Below are experts of layer 2 (counted from 0) of a mixture-of-experts language model. Rows are named router (the router's row for the expert) and show model dimensions 0-255. Each number is 500 + 50 x the weight over its row's rms, rounded and kept within 0 to 999. Numbers have three digits each.
After each expert's rows: "comes before" lists some tokens at least twice as common just after its tokens as in all text. This comes from a sample of Wikipedia text that the model never trained on. Tokens count by the router's weight.

# expert 17
router:549510508454487494491511491431550429434492524452452489470465471521540530538541538451517515402369551459520542441438487482365512503454527451508478537566538448514451481565481513531557459507504368514512510498412501575461436529500411474376500442445504454466513479540455471488506506426504626564535501500538479460475520439410459450518528472600565402498473598597484458473408496506460475553512495556485561556561458507591490452482539537471501450468541399544513523527387544488509582437513590613479482459452451484517432429523504483513528459579593551477474528497480444483454520465445536605528544503444561448501538560503440469452598514475495408475544566505517421441492501499561405463606571509529441445440635517425474460485473488574473550480476518527433536445549529513585454518434486
comes before: "201", " |", "1", "200", "2", "202"

# expert 76
router:512558484449484552580511471513525556436471545602481512472488460616459515463595446455520515496462499491499488464483455477454545489493519491559470492585564598536473590531470533508488440452522512434589486523564413518481489560568504457403479571545538540452498523533394495401472449442451520524591462564506473548457568524479539515533542491614520494574468492510549469441527484565552447531510505517519545504551465452519597417457552555542475416417663485473595485451474570588526468462517472487500551506406493545485499535511497496504474465509499578435570531391493515453513491550523517548477508569595510472577382579464449472444557580550465494611515460577547483408465556497509513471509489494539571505511557551440486510553478594550394551469512560480425387435450561445487567493413478
comes before: ",", " of", " in", " and", ".", " to"

# expert 32
router:473532370464518470547543462479530473553431491568418605541549503584458546527577480419522568427557525594491530485513518555505496485501432504624541404501501582506526506557505436491454520433483524510596544533499433478367597516519442421531541429579561481514510570538477483542492432492402532511462564499492518493525545519456537326573484540508504448478432542550476452617602513492474528578507537589436568457501485483563495510461471435596515453464498523563451522532436598545605441415529548516432542447505478508547487544493477493497504519464568554447481480524495450441408484493527483470484515532533424568493479483519515510506524528444557542524467468445491499588533496486579576503486471488542527417499562546499541539474540580568536576512557561497494586529524531622517513553386500
comes before: "-", " of", "\n", " in", "==\n", "=="

# expert 103
router:544538436434541520478514556471508540475489553438495540575402546527508479490631496475518413414436519481520560457444515517466525494511486556557386574536491440407438483595517406537520415535485324455535492520445488493462485547507570405534571501353494449493495460505437510543488472520474601579477528450494506522407560475510484463580439557515459428494489535526442466494548507586443482547486530573515578476509365516541478491500473479526435525487622438491524571391491421417435558513524529539496503481510452550463526522472507411483505477425597546493465530512509503514442504465427585566505485521439522488573487418537443565527551458478502502517495569454495486528477485491563470560557520561446572472510599410476496519463489570583451582514568506495539475492572564456578473466487572
comes before: "1", " |", "201", "0", "200", "2"

# expert 73
router:477549519411490505548456519507573459545430478583507429527470432520553458439576527548531528499456488475481574557531489447421477478572575512569523426447602513456459514584529529547529509483475547521464545516395607535584443439504503405529507403533527559504503427538474441552382466581503482588561557454437441489522557482464588538445556478614553504450586510571527506506553547634537490563510484529428463553460465491498434601455481447543463497462548515533479512452515539459507474523495516585605487495489483425585491419448544479445476604453453560424481493539442539512377562484468534596482501502526602458523559534510447490491497503558480443517553541531488405436451542531539480517542476540485407486486560465484523547533539514543576552572437430523556539476523543573514547525590451
comes before: " |", ",", "–", ".", ")", ")\n"

# expert 53
router:506573469441530406530534384476555453523413466576530515588471505553453471579520512454617453473486478525523399514347546517413526434560500483580503495553516478543455418492454458585441488540471462515489570506493489576577424545424525539500507493603560431410480487505579408506436439455425578491487561445492387537440617405583552464550491497563479492494427478582570502587547554508503515520462524518513493443520486449440454503535467529586449522556548539624504478514464550515466600427529444478431546526476430415497506504452538457461563501579513459449474478489555477455471499484486516461521474503501516576432427486461535458514583494524532510579576518485502496511459532463568539456525480531418512519483524442494487547533471540601616544485454511468483565487540536532544476553574558
comes before: ",", " of", "\n", ":", " (", "'s"

# expert 123
router:523606510536482526522501486469525479469445517543527442526560524529508473504445628572465587459471415462414526459426516422512399490473517446554527399500539565535511482467367522576428437535461499471493513543553454438524405564518544525466434502587452405519420519502422386506480439511514582590504586531494495552525465436575571569618530537459579439506534537486454525485493597491508538468513506493571513552410412559472465539530495484483499536512544553448546516469512506526489545455587448503571423602491582527534503541470385574538420492496442503438610505476462520509483496497478492461537474469476544423489424527493506504401531422498462433558524617466500510554509440520486457459560512544479490435510572516510605453438450487478495460579525546443470488527375545520509455451553498
comes before: " the", " a", " and", " he", " which", " an"

# expert 104
router:521513482486617500604473449532518543523467491598452452494510459596416558530540483503539537505521430470535503519493426505513442426472464508537585494433490571463478492462536512491507438489472453416531489465523462554458556483458537500497578537573448460495442595514499491520477428461401555541470482508457492514501533494447550496545581531503567444437487529661637509569583557476528477495568509568451544437491492523501551524482507506581483436477439445452409548442504491590508423457584523398588453536424476505489494489528344472495426518582578429425560550454442455507431505454524504548502471573443499394447451555520512483459578521520549392571494533485535529451474494510517465632521559511519453518496558571504485507470508556466532536505444528478452581446525488459485654516578515
comes before: " of", ",", " in", " and", ".", " to"

# expert 77
router:532563424471491442512446458521436510537382466507459537585543509531521520539487466569502562528489552451478442532598494481456542440475461399533384469584524440529541493550489512465499387507376468488495492545546432517501562487436486467442437507549456507630507541492489502509481432434418519562609497560457474484515573461492515482522412492596493515567458502609501513496561504508483471521505406467539563477528469527455362509475483509569562540426503593435532636495528544466481530470441384533501484466519460529403522512527485447492581503480593447497483457486477531522496534553445527541532588539519503422504510495481510485488426493554577449641423438579400519488566486537460484572557445464424487452490556458495498586469558529541440511528460536470602448520545446555513513501411552
comes before: "-", "|", "==", "The", "===", " The"

# expert 90
router:571567487400494451551486414518554458493487510555364490481653469499454489497561502504516470480484539398448448441525433517500469502515445396498484539451441485440414547472608419482517472553505450498550495450531434505510434514487508468529483598585555594539487451593420544515520569482490606471507555513442487479491461506541556474516538527486510503498563495584516534633581550520412561552530521505485483486540477452508510510495532375537543482463392421528405553484480499590521477506430461534494557505511447557387504467538499486433454541499550452564471463485479492483488509499507651485490519608466521495532436410496452492539513543572539465557500625469528424552549525592524541505460498492485490550488513480509508498384443540569542528512533410495530549483500488541407639468497527
comes before: ",", " of", " (", " and", "\n", " in"

# expert 86
router:451547464482598480427549527490552499497454508480474363514603527552509520564606494520519542482450459555531482541517503504441552492540619474508486392456533510500525522504509477463437499513469391467516485541478450413418511471480476431419442460512550481607519478484376492567482549375437532605531496494499502547469530463507536585583395604620578558529461476479483555519599445499510473546499443521488501486520468448527452493471493575512571412426479458523494492414578602568544518520505483522547378521434468529469471485502555566526447504576489487506517557526433569506512517503550500513416560545477573496473487511513490520511516504549525499528450494454501489602556446463547418468594460473530423475568537501438531444505534481590510445518594504478605492472488387560564400545449474
comes before: "-", "==", "The", "===", "A", "S"

# expert 30
router:480500452420466544555489394486603480523445520532494439449560523498484493529520511483522584518499499436465474511571547440404407502516460445520486495452448502462530448496356499532489498492410443455528480464505554577460579563525412510495534478556427511549559527577513486457389421499578529561463587464395522510474533541551511487495564454493459491590415501562469566419555550566566433479537477524497477488498496513489511448493575469491472465530551399477526534504471446526449459408419468498471406555477552543506553505489463563537459510587509417484449477463556536499561504527493494508537460536479404580409497463492542481483442505510574458522476627460400444568372552439501473418567563552516427585578505503480451445542494530521555528519560504511551442423473561565446443436583609
comes before: " and", " ", " which", " but", " The", " he"

# expert 79
router:533506440393531468521531388445545523480487492618511475456549502496516537508569473511538503470476473419465410587470546478541541496462459470539520444470477522452509581569516463592493424468501589608598534515489516498506501456472441405483436458408545484554444508552537524497466512514507587542396494486496523501574512532478496447542514407499543551497562605528490453530530547578598425519541518515462487526474427542494488557358524417515490467405512480590475426514381439462562522456473397540433509500557466482506496537474443499537534487436503536477536586556479513525546514517514469602530464533487586382552520454420561520419476510479516438590451509478507516479541595564469511542459487603522451510621612453484542480502517558521574453451553522436579472513589558565531532516461493
comes before: " |", "0", "4", "6", "3", "5"

# expert 122
router:580507494486477520520469517408493466492497513432426557505421515518562450510602535424484438392406537458503546474489517433437461499508475506533435546603497396468426485641571411556477460531474395488494482511499484544530498518488435422451492432444490417463513470548535463475451424514477563568534462421510430527434524552511399402521500532522520476486498522618435451506450462542458463544519499494531513468544357503530468489442480529510467485456606512552521504365400520385522518603510457541493452494487468501468465434449519472478474551518486561517515568496494437491453510546442627526431492501511547480527508502433467462514605435526501484471479529493487455483465588445554400541568499523446536448516603544457501494476457513596499601499541474476458561514489589573587515471412450
comes before: " |", "1", "201", "2", "200", "0"

# expert 35
router:477635462469524447495519481444537517502388518585527453534525459490603481457535500510484514467501504526538405544468582443467503494491504564567477441541536526469429555535475515481428468492527534561580478547388517484586529443466531415493466493458453577486444486592480473591389525481571577486467495406456430495402504477462649483540551473577487541441538625539431494456503478579508482440541521593484505451494355522516471459529603517536488593430506467550498397443470433490472428498568490566550451459505449531577519491435489480570538499453501484468485548593414527508496534503485535531507518445506598409561484526402489571449541458528463436515473498552513482507555588491454475448491483651444451518517541536515550482509573535530553525465493497503466590502548521561535471543548519
comes before: "0", "4", "–", ",", "3", "6"

# expert 111
router:560540476426517530477488508438463496494464500454427523484423469492471504531611478411504384392483558421513537489476482538476463506503551578524487535523451541504517429609520454451514459480491350455585489540469483562450467497533487507526519490482394450497494505551495537453513500485455529523571499508544437508471565491528464460545475551453489391447440561583480510486532489449503457528582562496524607497563393589528446538498517418548432511452555457519426510462419441474442565501503557572563366485509451506443502448431501492549508497556518519465529555474449421487428501570434514557436495447424586466500497483408556482504561496489478563503548578540509488521472575433569391544553501527512535465591596597469456456457499530579446647526534482516486587420560467510583515484420503
comes before: " |", "1", "201", "200", "2", "0"

# expert 83
router:461530506510579448517487546498542484478465496583542464566481486448517428483539517551578603542526521562532427479553466489492443475436431470513562604405481575522560471516432453509506475509511471488501484479427436489495541550376549530410448450386482523544579533506530496450490545429433517513488423513450499481422566460475431486489484546400514444433490616467512471404480557508549475574516423458503608466537462429566450502576477478492530552491426557416578552515505511422427480454483523443501492447477433506532530491531421599619462519603451552425445468543553487508554576448510534555457426557510547526448460441493538418447452465499462441563448537447548480576465555524503427475586519518439510509537610508494520516515480552509495498527487440522579417425649537461541488445547502
comes before: "ed", "ing", " to", "ion", "es", " of"

# expert 114
router:486478471479558431535548505437468506526528552509432542508544590489529543468530575445557443472503488433505527508431443473508448529453491545547441507426584476504513482496438489575469437568484486483548485514487480395441523505452450463479474470465458433519486409501474461445504481491483475492464526478591430625472589456546481459519451493577587562409488506519449516537624571513482539561481463531475599572567516507354543464384451468506530613496615551462474429551511501545497489448571411478549532491518486508530514480493493516455521388597408425437501530603413482462501562497417553514488491528438446471527487465466484528400594455458448436574487535495462498542575529460488472576428532587532537608487662528497558579485526499541468527524602499518432528477438491474487503514487499
comes before: " the", " a", " his", " an", " their", " S"

# expert 47
router:451579502486451498538498517485513472509505459508466462529567397550502423517436540448479582478514400528383455531486393506470478427457545446515482491483567468409524388534473481584503413498442434387484463521474511392535447517563503462445459492545462530498448493491522426437486474488405573513506562534483570552496482477428468536507465564419583435524519506554450426506465525501502507487663357506419546412504470535453533466497476549485529524506537509451569520540529478491503484447512482521533426600481504467524484578449465545566416582595522562476526540564491504582439468476482539553526444442480517484546514479535458498482612465550482424481525652499479461511546443556529471503485519554542449497499559579512513490436493613495359503568459474561577456508515463614534486520518458
comes before: " the", " was", " a", " he", " is", " f"

# expert 82
router:529583467545569346481495513502565549446485592552493433410464438563542575511516481528569480487377570599514464593527488456508502557497504478632551594492503595513543487525470476645423492475525443459513508538481463507460485545491479540482354538492451496542615493570463488432507500526464476517453477485499604575382542442466458526488519511461428492514523546515458531468445535601561487608534491489474491496494460499528486484540403523506505530558562480384512558473463454535450449507496534478402488434441625494496493573452378454488438556459586519446484400578447487569585481502488494535462453494420524478454517496466464521514574510493560542484517525467564470496473508489511534533554462510513517525554557572454514477469523622549473544513516518521539497446419423547450520496494447
comes before: " to", " the", " a", " by", " in", " on"

# expert 43
router:427553517413531455376536413496525480545385577478484495494507457534498462456550421520478387532422461469498457542577510454362527451502434412561432525554446523385500448522480475437450481431468465465529469458433469498478526567548483452551548514487501404557462433496495455461521537506483512485474557464485483561437549512430413431485390476583546559464500498558526499509510506536463498555558551433577599450454433470483534521444371458575497520457505511493522427348505520407510397507483462455557548471515452521489430486501459509464579495485550461516513546486388486498530439466515505473500457573518441504551481457420519449479539495579448549528443508509515437474421494449583546506490478542490425553565548491451503474504445549528429522456506521429631545517473592457544509518583582
comes before: " The", "-", "==", " He", "|", " In"

# expert 110
router:530461489317555515488569502448673486514482493462494489453554463610408506479530489447417615479504479527509487613462429459384460497507489495422491488492465505552536490475528491470485547497400442528487413523506480497392493490560488568445490477486554503452563426470539504591441539438544529526562489512504544669544479447527474445518526503522492538469458547453385536499463463506562498538502532561489490457488526417441409468477445393535507572498562427544529475471513479552505439480389523524418503504494441438515446522401507436464490563535489417381564516519476442560500548501535638466432503567505493391447440453556429468490478511506407419524494394478542474480459512566549515475484474497542436503566510439513470442536484512551495535523514532479549516508524516496493542532466477
comes before: " ", " S", " M", " D", " \"", " N"

# expert 41
router:536505468483499469493502510453458492463480530498512462457444563482587521537626582511497458445380496422524503391478486473483520511504428469595447576474563486465412556570501417556517446560535396429535398537490455525456451532506561377536504378421536516559377502563456469568496533479463542597507560417470474553488524590495478449536474570536483450504544518593465460485530489580437485564548455424545500507450394556536452481477513465571500561437513507485449564435534524360494511527553473524526511539471454487471571527497436485539486627520572588539483495522503536458428547560463532527396507473544504567531380440509474505514519401548478522453459548476540480528459591508527423591474529531492456539473592458469420521486494561570525507582469513498489493508453486507553540484443517
comes before: " |", "0", "1", " |\n", ".", "2"

# expert 39
router:486528548411503469453439476466480482642426458589453534438520442507452489454539547440502409446403546478542446606494545479498451506510446540569519527573453520512419566564463486536405453506500457500563457479538460550521447458469452425558486458419584468561451398536508506505504519504534600518539525495511424503607552504517529409482508464557490491505457511448492555466590454597430450597512515413520476498467485533468495565502503396552533542446495540540518464374400512477543432495503494538477496521503482515560464520463392543439485497517569498449495528544434557502433581510471530444455545472523445540497493471434567476521563523610512514549519496459502481496484535609494504587402498561480462533488547374405502514525434562568562477581475455485506547515496459404587635497499541
comes before: " |", ".", ")", " |\n", ";", "%"

# expert 51
router:462516495438523487551513535523454460518553570522444481577492521498542429537569533451484518464578474559486497431447443486405454477509496520557494525425634537431461538514489546549490531479525367406595520569551411471426515585512551504373574403452536501556442461485393548533578509544471505514515381433522511511610536533526457436535501545513504472564507483509531513593515497532596498578588485593422561537402442534478404539480470386490436445496409505505423501497529539373582488499554454486501586498531515500492445428502495509468490556462463499501524529488473501536495505435491537565463508542548541513559525616594552470393536545508487431506496460467449462470485504591523367533476478528514525468511531516499511458513561450544491570561554470504561527451533580508526574489478445
comes before: " of", ",", " in", " to", " and", ":"

# expert 60
router:488517495411542462426537443434549479504439543548529483509530467434580558415622521560477521444476486431528474492505520385492567453490406469558486565434542484404476570523464438498570472557496530536550474572439485471511559492450547409506536398513477536476473471541452494507469524508507542497535585463478510502559504428474509495558585552571587526537541588549451481455535517585568478507516455463479441519417333540477429571426486410600534523384558532487441509398415517475464578513584528504543496550469450431537518609513485466569520533516570568480495581544482475523376538481464536599515498468534529452551414489436515583541550497502493518473532521436454479425451522531547496527462517555496406555463617486501519427499534532504536480587493496531455498479483503524566451485546422
comes before: " ", "0", "4", "5", "3", "6"

# expert 107
router:466544545462484464514481444424523416531429497414557481466429522517433491473569453446530535434443495443475464429493497504432606555478561474470469510387554469512441561579536534492476486522517452467555455517482428544345430449479523480406599478549445510482441441521523489490515472504494484462460517451441453550493536602424516479533418629657624510587454532531506470496544485520410547507470477520437491515508494561466519583461564504488502520514542450468484468451501483549576434453534476479489464507467491472480430525492546447499480447462525622526466478551445520483507456447535529591388585511511550492522427516556550532399523560440539485477582603437436508490449465598539490522522537513446531452519633461436495544451557500624506487593487539477517570494421547465479517509454473
comes before: " |", "|", ":", " of", " medal", "th"

# expert 20
router:409604395492559469464494469476530483500456569499448540468579457513467500460472512506514528485506420457453513448539419427541485471500449417540447504506612452457494410483499447626452520531409412383543547490503491453492578496549469491467397469577428502527556496487547413417419467502443513563396533453428539644505498418506496465551451486482515460550535505607501500463403561501531527517549482493503507481537437542334463586596498457537465552466582509445535540480517458520475438529487475469570446628444593465497500543528372509501414538552442548520502522551474502500493475447513482551559400500458413474549495521473469466493571464550556417564519554478527454537539480485462500497548503498556466495562587525541588463443529545512517523510501522482457493500408530557505508457541476
comes before: " the", " a", " he", " and", " an", " be"

# expert 55
router:380521482390471563626552554465497551499500517527492513498565610533455440497529429432580474535529451545464489429535527563444464466483470491613414472413508494534513515511456430505541445525490417479562481519431504433464490498538528476487539463570549534464530530487456528584413439421579526554528530521505468540480538536532536512448583444581432511510491560558532410532490524502457455578526425515563576581552502461451517450517563525602539382408495537558513526547542521430530513476429505477442426524490463533482470561427386584638488568569438603477403393444529457518459558493486560491491449465589509510597538476418417426546538551546487506526568506537553485465451445542555520548438499541517424474487508503467525470508524533559489462505514513505524546488490569504507585475537443
comes before: ",", " and", "\n", " of", " in", ":"

# expert 62
router:463551492285468505469475467519568455510425539506471512490515474459438508454509469526534556485545472484457440584524387403391470515471489468448407490399421483524522470469502442470556439482469481500550370517465507488439461486578526577478417471530556506459483497456524542529440503496532480580565515502495527598508508459502479399558499508539488507498447550455411447434409504603566486580535572478448480557495445436454478455503439356494476596525517369444467522471458476555512469465456556519396574569459458509545445500458452379480476584533519511419473454515482400548508528467481643437524522514505468478443390493514447556499488527485436434568507438538482489516470488539578544511465528528497546466477571461480468499519438545510599505551542514517483465510475512501434548502524484
comes before: " ", "|", " —", " S", " D", " M"

# expert 118
router:529512502335472516522410449569539494595374485485458436465572508533492443430504522471536477512471501474466482542534517383402348497488426516498444540593451455490531467509471471541435470523473494507571481476534479529498547455492420498498509526574564493527467512502551516461501490463460547551528486570445487545555514471520497410476453401533581488523507563633545524426572502504591468532492550539546539488533504494440526558397510431540468448434459481562491515356474513368644478432485439579436546517455444592456507462488433498440471466585497419495517491482562487538594485439468531508421529519518477523494523458424533444476551538510605478543533529533502462446458576518498491506465468533543486529609531467479477457552504615577469547498530555464578484517514468514580556515499553
comes before: " ", "-", " |", " (", " |\n", "|"

# expert 96
router:505493455342529486530512501483613435536461460500558466476507505552452565461465447430468507522523374540491487561496460445458524535567548532434532525530453521539523481456545447514478485505422461489488445506530495513467442568508491475445537542514549504456497385477487478570469522502537541584620403577469547671508531492556457470556481509499586483466460510415454528492488462547615536583503502531441504432497418463484373503465453347509490494468515492538497459495527417524591502508466538503455489510438448460489426405365470458448528588525454482463502437517506490502554542551463675474450565576495518401433424537475445539578538544556468468529467456516489460511483517562645489537537493531576481514464536457502470445552461560511533541527471500477515541528464528424508448548484478
comes before: " ", "|", "-", " S", " —", " M"

# expert 3
router:481528307464562448569542476494556412466461494565472497536531509475535520515659493436570468490457500515522550527435428384446491501525507502561494492572569532480507441502492459417402529434489559543542442512452468460461493530473499420489489494504465487483551507438540427525480509493450514583597579372502532629555498452488506501599450589634534530508530471409506505498569436642433477576492431535559509548523397505477463520552456526504472590410563487457542541445505533538526565542512481476529527472581450541473524492503519513532507655556475433511456439484598496565502540520457568466508520502485571477522396513475524592551503455479568535444509475418481487451475479502457420533523473524449500536477602491465434538480515459526538518567505525494488515506453529519549437521485476
comes before: "|", " ", " the", "==", "===", "-"

# expert 49
router:464577419487583418583479493484549549468460514510460455474550538588497513466589542500553535408536589501455487600595438459511417426479562500514506575555474615495535453480557514464487469410455478508520485499474488341461441456578449467519396485539505516477467581597448488527502501500446466569440408457435498554528596457439528513524618590493507528563534533447523493447528508525486506499543584561502534472459491469543525569513503471541461592493445495408512413469541516473515583505513421511541535519500537527510438572515425540541577454539482472467486434498519532497555554505492502555480572482490494417518514459483541519567547600515451520531518471513447483490456552422410484465509524544554499488511631575516493603554564463554550479464577408378455569404470577475546522477470525
comes before: " the", " to", " by", " a", " in", " his"

# expert 9
router:440577487505439460561522465473532574464459484465538481452479463560460570546502472512608522493559403440496471530472470554511496466396491548490486553499477487383439480473530504566520434544451458459494442536491489550463466464487448511492604468511547410493480476491436542522490409498464502524461469498510531573483451543550473510503476536611470441557535519578435470485435462488413541537546428592373502514483462441349503579420465393545524466518496499530442466389441521534573468470526467484546580476405445502441508529502542416503531451498477395468484563582443459422433572521604495565457519533533439573491535566543514602391626522512513533512606538477499491477438553508533511514538520544522495394569519436482409482509591514518539490449564560394534526494473536478509534516547474
comes before: " of", ",", " and", "\n", " (", ":"

# expert 48
router:543485488445562394539578400492508488484414494399482529504494481487564511611581610459500537477488568509549487471460590515419596482553483548472519569499465498423467499526458409543433508420487439505526529492526406483524488488502459399547496474504528442563490487575532399454507540443497464572506499455441493480552518562615424466508548528592550518487604516503455503477580474551500559560544467522420499568485499541569513443475504339473558563464536493483477563521492559412565536420418510452586437498504529478525528516499446455608463560452477556444506406590606444476503546556560577520488508462533468476491524430465530535494522445548415469510528467516443442490516551435575528578541476502481499515513523445395445473573495462500464470502495557556476573545498474605553427539564531
comes before: " |", ".", "–", " |\n", ";", "4"

# expert 15
router:498523512443526482496533509497571571533353565485562463466522501555452513535511528465481478475536382538460502550520489525462525530519474495467527463430466521453519543478504436559410492477491360499560469486521445523410402513558488449462537449513523446468491343510475496621522596479471604542567521593502594586627493546512458493571420560594572535488514500463405531522556493505595524508536503557510531443508468518480455570460471458540517512428522469564552488443550450504472481513449473490418339534482420518480465469439469521500532543583504413469486451480455574435558553494459525525508571561390490426449467452485499518543506554581470496507416485487556496541506516559628525539467504536599462489550548427477476441479470588514456525479541453414492477476587566465532515526540477
comes before: " ", "|", " The", " S", " M", " D"